config = dict(
    lr_router=0.00222,
    learning_rate=0.00289,
    beta2=0.99,
    batch_tokens=131072,
    max_steps=15122,
    dataset='wikipedia_en',
)
Below are experts of layer 3 (counted from 0) of a mixture-of-experts language model. Rows are named router (the router's row for the expert) and show model dimensions 0-255. Each number is 128 + 32 x the weight over its row's rms, rounded and kept within 0 to 255.
After each expert's rows: "mostly gets" lists some tokens that are sent to it at least half of the time; "gets" lists some tokens that make up at least twice as much of what it gets as of all text. This comes from a sample of Wikipedia text that the model never trained on. Tokens count by the router's weight.

# expert 125
router [125  58 145  96 187 175 127  27 107 191 151 125 184 138  85 149  82 148 129 148 137 123 153 158 118 148  97  98 112 148 129 131 137 117 132 202 102 138 139 111 115 148 150 114 123 137 149 118 101  72  81 149 126 146 153 167 105 131 139 106  99 177 118  85  83  98  45 100 147 144 128 143 106 133  88 104 164 186  86 153 120 112 145 125  99  36  95 124  79 113 129 143  97 115 127 125 150 121 187 142 142 167 120  81  91  99 116  98 121 174 107 129 115 125  94  89  67 105 107 174 124 176 105 144 130 139 158 207 182 100 159 137 162 116 123 120  83  75 125 159  83 128 105  68  96 124 111 187 175 116  91 127 113 150 109  76 162 123 115 148 136 133 132  92  98 184  95 147 101  80 163 190 148 137 122 121 133 153 140  87  91 110 161 136 103 189 139 123 111 227 123 182 126 164 106 137  62  99 139  59 136 132 114 108 150 139 117 124 135 150 163 140 133 146 123 154 124 179 192 143 134 125 120 123 126 114  82  91 128  84 128 117  53 105 122 147  89 137 167 126 151 137  73 156 137 114 130  65 131 164  91  69 159 153 147  88]
mostly gets: " because", " However,", "ensis", " However", " Racing |", ", although"
gets: " | — |", ", but", "1", " | ", " |", "',"

# expert 115
router [136  91  74 102 171 104 186  55  97 171 167 114 200 209 167 114  69 148 153 144 128 150 165 168  40 132 127 148 133 156 106  90 168  88 191 110 115 150  97 131 163 108  90 104 125 154 140 133 100 152  33 114 133 127 173 154 101 149 157  71 105 122  91 125 132 164  80 145  72 152 133 119 136 147  92 186 140  99 126 110 111 105 122 112 152 113 101 104  67 112 146 114 105  99 114 139  85  80 171 129 137 140 121 147 159 149 172 143 193 130 165 114 158 130 135 139 106 158 111 140 135 126 133 108 158  79 170 131 168  89 128 100 138  94 173 168 149  98  88 163  75 156 128 169 183 151 170 141 108 115 150  89  59 158 149  97 171 159 142  94 118 108 159 120 131 147 132 122 155 122 119 168 173 136 182  90 126  93 157  45 142 150 148 183 124 121 144 108  89 203 111 168 121  91 103 185 123 124 118  64 112 171 126 179 113 149 154  81 201  63 127 146 145 154 102 139 132 135 179 152 177 114 144 103 125 102  77 114 141 150 171 124 110 132 107 104 163 113 119 134 117 123  96 139 108 126 146 108 130 102 122 126 100 165 125  56]
mostly gets: ", England", " Const", "okyo, Japan", " — |  | ", " It was released", " | — | —"
gets: " | ", ", ", "0", "–", "; ", " | — | —"

# expert 144
router [170 135 112 111 197  83 142  18 110 134 142  89 150 172 137 204 122  77 199 146 104 145 184 121  81 164 161  84  74 210 140 152 145 218 123 207 112 146 149 135 168  88 116  95 126 103 110 126 156 112  94 116 129 130 130 125 122 175 115 158 107 137 101 149  88 111  83 158 172 150 140 169  93 139 113 134  66 130  96  71 105 114 135 132 121 102 105 168  79 143 146 155 120 124  98  81 142 119 116 149 170 218 156  99 124 106 132 103 126 132 118 115 165 113 153 127 158 166 154  86 145 140  67 122 132 179 117 117 172  62 179 122 118 161 129 145 139 143 139 166 120 139  96  70  65  95 134 122 102 159 154 151 105 118 161  98 112  84 127 123 120 127 172 108 162 110  94 171 152 190 121 191 104 131  79  77  84 143 106 140 150 106 155 195 163 134 139  96 155 118 107 105  97 133 129 131  94 151 135  84 102 122 113 138 122 135 134 147 169  98 138 124 190 125 144 169 176 182 122 114 123 158 111  97 139  90  88  99 143 116  61 109 163 120 122  96 121 197 135  99 156 125  70 153 111 135 144  84  96 151  93 120 164 118 115  95]
mostly gets: " due to", " due to the", " sq mi (", " strong", " lo", " sal"
gets: "1", " in", "5", "4", "–", "6"

# expert 76
router [170 150 127  83 139 132 161  55 130 133 180 135 148 185 101 129  60 104 122 168 139  93 177 127 109 130 158 135 126 212 109  74 121 137 171 111 171 109 136 100  56 136  95 143 107 159 164  98 101 105  82 117 121 136 158  90 160 169 120  98 155 169  88 154 103 160 141 139 133 150  65 154  86 183  82 137 116 149 139 141 128 180  96 109 101 115 115 168 125 181 131 118 148 129  84  98 141  74  94 155 162 189 161 103 115 100 160 135 113 117 153 108 148 130 104 141 140 101 101 201 138 146 138 117 133 184 136 149 156 139 131  35 112 165  91 118 105 164  63 149  78 153 123 160 117  94  90 150 156 131 109 122 115 122 139  60 126  81 121 113 180 125 166 130 157 134 143 130 106 163  95 148 114 163 187 108 137 128 130 117 153 153 128 203  94 184 110 125 183 218 105  87 108 139 135 117 151  65 126  71  66 144 117 153  89 176 186 191 175 114 149 159  91  99 157 115 119 184  90 149 162 109 157 128  96 142 114  91 116 124  95 128  81 122  90 164 124 161 145 144 113 142 102 166 106 116 159 129 110 130 144 120  90 172 177  74]
mostly gets: "00", " along the", " near the", " entrance", " let", " rout"
gets: ".", "00", "0", "–", "40", "5"

# expert 4
router [ 62  95 147  84 126 113 130  75  93 154 108 163 174 120 104 175 130  74 141 162 151 149 143 138 104 123 145  85 100 144 139 139 171 138 166 154 103  83 134 146 102 175 154 119 107 188 143 110 175  91 118 164  98 148 176  92  55 140 165 165 110 121 124 154 115 140  80  93 114 176 129 120 104 192 100  69 115 166 107 127 120 124 108 114 101 146 111 178 180  71  72 158 119 137 158 119 127 121 136 147 195 141 112  63  82 126  85 115 132 134 171 147 132  89  87 143 104 132  74 186 113 157 109  99  75 167 140 156 139 106 124  91 110 116 106 140 149 115 103 156 107 178 113 125  99  62 154 164 130 167 121 108 167  75 162 108 173 126 159 104 115 106 121  93 100  99  62 115  95 114 128 175  78  59  78 126 175 139 127  86 138  86 129 128 128 131 117 120 127 178 143 104 117 140 147 128 176  84 133  74  86  99 126 105 176  87 163 157 148  98 143 136 175  62 156 143  68 183  92 152 120 120 120  93 137 161  98 126 103 108 123 109 105 113 163 119 109 144 149 150 121 151  57 150  96 134 164  46  98  99 122  96 184 221 127  90]
mostly gets: " known as", " Dr.", " known as the", " Mr.", " titled", " renamed"
gets: "0", "2", "1", "3", "4", "5"

# expert 103
router [199 107 100 128 155 142 110  68 127 144 205 121 159 125 144 163 102 102 160 180 171 138 154  95  62 147 171  80 101 168  63 124 150 109 117 158 129 112 107  87 147 111 117  78 120 128 106  67 102 122 121 139 164 134  84  87 128 115 106 123 118 139 109 114  82 146  93  98 112 121  96 127 182 134  68 129 108 139 137  51 107 120  57 135 134 123 130 133 141 142 163 119  44 114 108 162 123 132 131 126 172 191 126  78  82 157 105 152 137 137 135 111 134 144 169 123  45 177  63 182 165 135 104 165 141 100 167  75 186 128  89 104 142 144 150 134 160 132 135 124 115 167  98  92  94 136 142 114 168  97 104 139 109 126 105  95 177 150 145  65 136 137 137  57 114 182 160 141 132 119 126 124 145 120 124 107 151 136 145 130 131 137 162 192 121 133 140  33 193 165 135 133 112  72  94 151 138 123 140  52 102 144 121 145 113 163 155 148 162 121 151 163 137 100 152 121 118 136 191 166 148 149 122 151  96 111  77  95 124 142 135 107  65 175 126 111 167 127 149 137 126  95  99 184 110 134 162 126  75 170 124  83 135 174  86  34]
mostly gets: "; |", " Racing |", " | Yes |", " | Episode: \"", "==History==", "==Biography=="
gets: " |", " |  |", " | ", ") |", " |  |  |", ";"

# expert 33
router [117 187  91 159 140 114 161  92 114  92 151  91 138 160 112  96 104  76 139 119 143 109 127 160  77 177 142 121  95 148 113  99 157 123 121 138 121 145  71 148 177 184 146 151 127  47 105  82 147  82  82 206 163 105 133 105 105 184 116 104 170 182  94 111 115 162 150 119 157 138 126 148 110 177  69 116  94 169  99  76  79 134 150  98 103 109 119 190 136 121 148 160 110 125  78 137 113 136 120 172 143 136 153 108  90 142 116 102 123 141 128 152  96  77 107 122 140  84 171 195 142 128  87 158 116 131 130 138 173 101  81 141 124 116 144 114 128 141  71 154 152 159 118  85  58 102  95 111  88 137 175 178 149 113 124 121 155 129  81  87 160 132 157 132 116 115 139 114 162 106  94 130 165 120 102 116 145 127  79  91  58 144 168 172  57 101 116 114 161 148 127 113 148 128  87 114 162 109 108  72 164 151 100 101 172  86  63 158 148 196 140 188 110 126 163 128  96 104 138 138 115 117 111 170 155 133  22 122 118 142 114 109 122 159 134 154  72  88 137 105 168 104  75 153 100 146 149 107 129 127  92  38 121 207 104  84]
mostly gets: " De", " via", " dec", " without", " Am", " de"
gets: ".", " de", " De", " am", "'", " per"

# expert 48
router [159  69  92 116 159 137 184  80  70 157 128  53 189 126 121 127 106 111 131 134 109 129 148 123 105 140 130 120 107 155 121 172 125 157 128 168 133  82 120  83 116 115 148 109 118  86 126 114 161 116 105 136 171 118 158 134 107 133  81 103  51 180 160 122 141 127 141 134 115 147 100 139 125 176 105  76 110 165 112 119 110 110 161 162 149 116 101 168 134 162 171  94 105  72 122 117 125 133 141 189 116 142 111 108 102 119 119 161 155 170 217 115 123 101 120 107  80 143  95  57 121 144  62  96 127  66  92 117 148 136 147  92 137 141 135 101  89 111 114 127 108 113  66 103 136  81 138 177 152 193 188 150 113 119 129 108 116 102  86 138 171 129 167  90 129 123  70 127 103 120  95 142 100 123  83  65 136  81 194  95 117 125 144 128  97 122 147  80 165 183 128 158 107 115  83 119 124 117  85  60 165 134 106 135 144  87 150 173 145 150 137 202 163  84  80  85 125 156 132 141 149 139 160 156  78 126 116 115 136  90  90 127  80 211 148 108  63 116 166 107 102 138  72 207 156 112 205 106  87 128 123  70 100 159 112 106]
mostly gets: " ===", " when", "ing.", " where", "ation.", "es."
gets: ".", "===", " =", "==", "s.", " =="

# expert 89
router [ 76 100 123 167 100 141  84  73  65 173 161 112 122 155 169 160 161 150 127 189  69 117 159 135 110 109 160 120  80 205 111 135 115 106 111 168 100 168  92 159  97 195 127 113 142 112 121 109  70  97 139 148 128 117 118  70 139  87 151 140 101 132 130  76 113 108  97 125 201 146 144 141  61 151  57 136 100  60 102 130  69 117 126 136 105 147  63 176 178 108 110  90 141 133 119  56  48 114 184 170 105 104 130 121 116 132  84 120 129 122 142 131  76  83 116 120 107 128 131 136 149 152 112 186  94  96 154 126 153 104 173 117 157 131 140 122 178 129 117 123  99 145 149 100 103 110  80  95 111 170  99  98 164 116 144  69 128 134  87 125 139 129 132 125 140 115 141 128 105 129 119 176  94 105  71  79 124 161 147 124 164 121 166 203 108 144  98  62 157 142 138  94 173  82 111 120  92 121 105  69 102 107  83 106 104  68 132 143 147 104  86 167  97 129 117 169  91 156 146 163 127 106 136 181 131  98 106  90 136 136  60 116 118 135 111  61 100 159 142  93 172  96 105 171 157 132 177  79 120 114  67 102 156 154 113  98]
mostly gets: " Ma", " Mil", " Ba", "a", " Wil", " Sa"
gets: "a", "2", "as", " Mar", "ol", " El"

# expert 59
router [ 60 100 125 118 105  67 163  51  86 144 173 105 185 149 158 125 110  75  79 119 124 127 205 128  85 142 168 106 146 146 155 116 135  49 157 134 132 172  95 141 130 111  88 162 113  91 117  92  91 159  36 100 105 151 150 138 155 161 135 132 109  86 112 130  91 155 111 120 149 207 135 128 107 171  99 135 158  97 142  81 107 153 140 117 177  88 120 162  91  79  97 110 104  84 158  98 133  59 145 173 136 134 165 126 179 105 144 128  84 144 152 158 149 142 107 116  71 156  98 125 117  75 119 140 132  91 168 148 180 120 141 162 142  82 148 136 103 139  71 113 105 113 115 128 123  80 171 132 126 131 167  94  43 134 144  64 149 136 110 119 134 107 110 118 151 158 127 121 139 155 101 164 120 185 105 132 132 159 146  41  98 122 123  93 140 123 128  56 135 165  81 145 164 109 120 135 137  98 148  54 121 155 154 131 157  99 137 127 125  96 158 209  98 109  40 117  66 156 103 128 113 120 102 140 117 137 109  93 110 150 101 133  88 128  93 123  66 143 120 113 149 150  94 125 138 126 132  99 125  89 155 100 110 187 134  45]
mostly gets: " County,", "a and", " &", " Los Angeles,", ", California", "ia and"
gets: " and", ",", " &", ", ", "a,", "o"

# expert 108
router [116 112 124 156  69 142 150  68  74 142 161 132 165 155 127 179  99  94 122 173 126 169 166  99  19 114 154 130  35 191 118 108 167 130 148 185 130 132  52  98 136 148 141 128 128 120 165 146 128  83  80 166 156 182 160  86  96 153 113 183 122 154  98 121  87 131 121 115 106 187 118 136 106 173  88 107 112 109  88 140 126 113 144 102 151 119  67 140 115 131 141 124 103  93 113 136 105 113 154 180 145 179 162 135 126 147  90 151  85  72 142 128 175 112 118 161 119  84 105 164 123 146  90 160 108 157 133  92 184 100 159 105 100 123 143 133 173 108 136 119 143 162 148 126 127 145  95 152 149 126 182 144  85  86 160 110 128 171 149  89 124 161 143 113 130 138 121 137 122 172 127 161  68 139 119  91 163 149 106 136 119 109 127 169  77 159 129  74 123 158  81 137 106 118 110  94  67 107 113  88 138 156  85 151 135  59 157 144 119 143 170 143  96  58 145 109 150 114  60 117 130 153  94 114 105 121 102  94  88 163  91 128 112 126 150 156 124 122 131  60 188 106 121 180 128 123 164  35 123 148 136 151 129 234 119  72]
mostly gets: " four", " six", " five", " ten", " seven", " eight"
gets: "1", "2", "3", "5", "4", "6"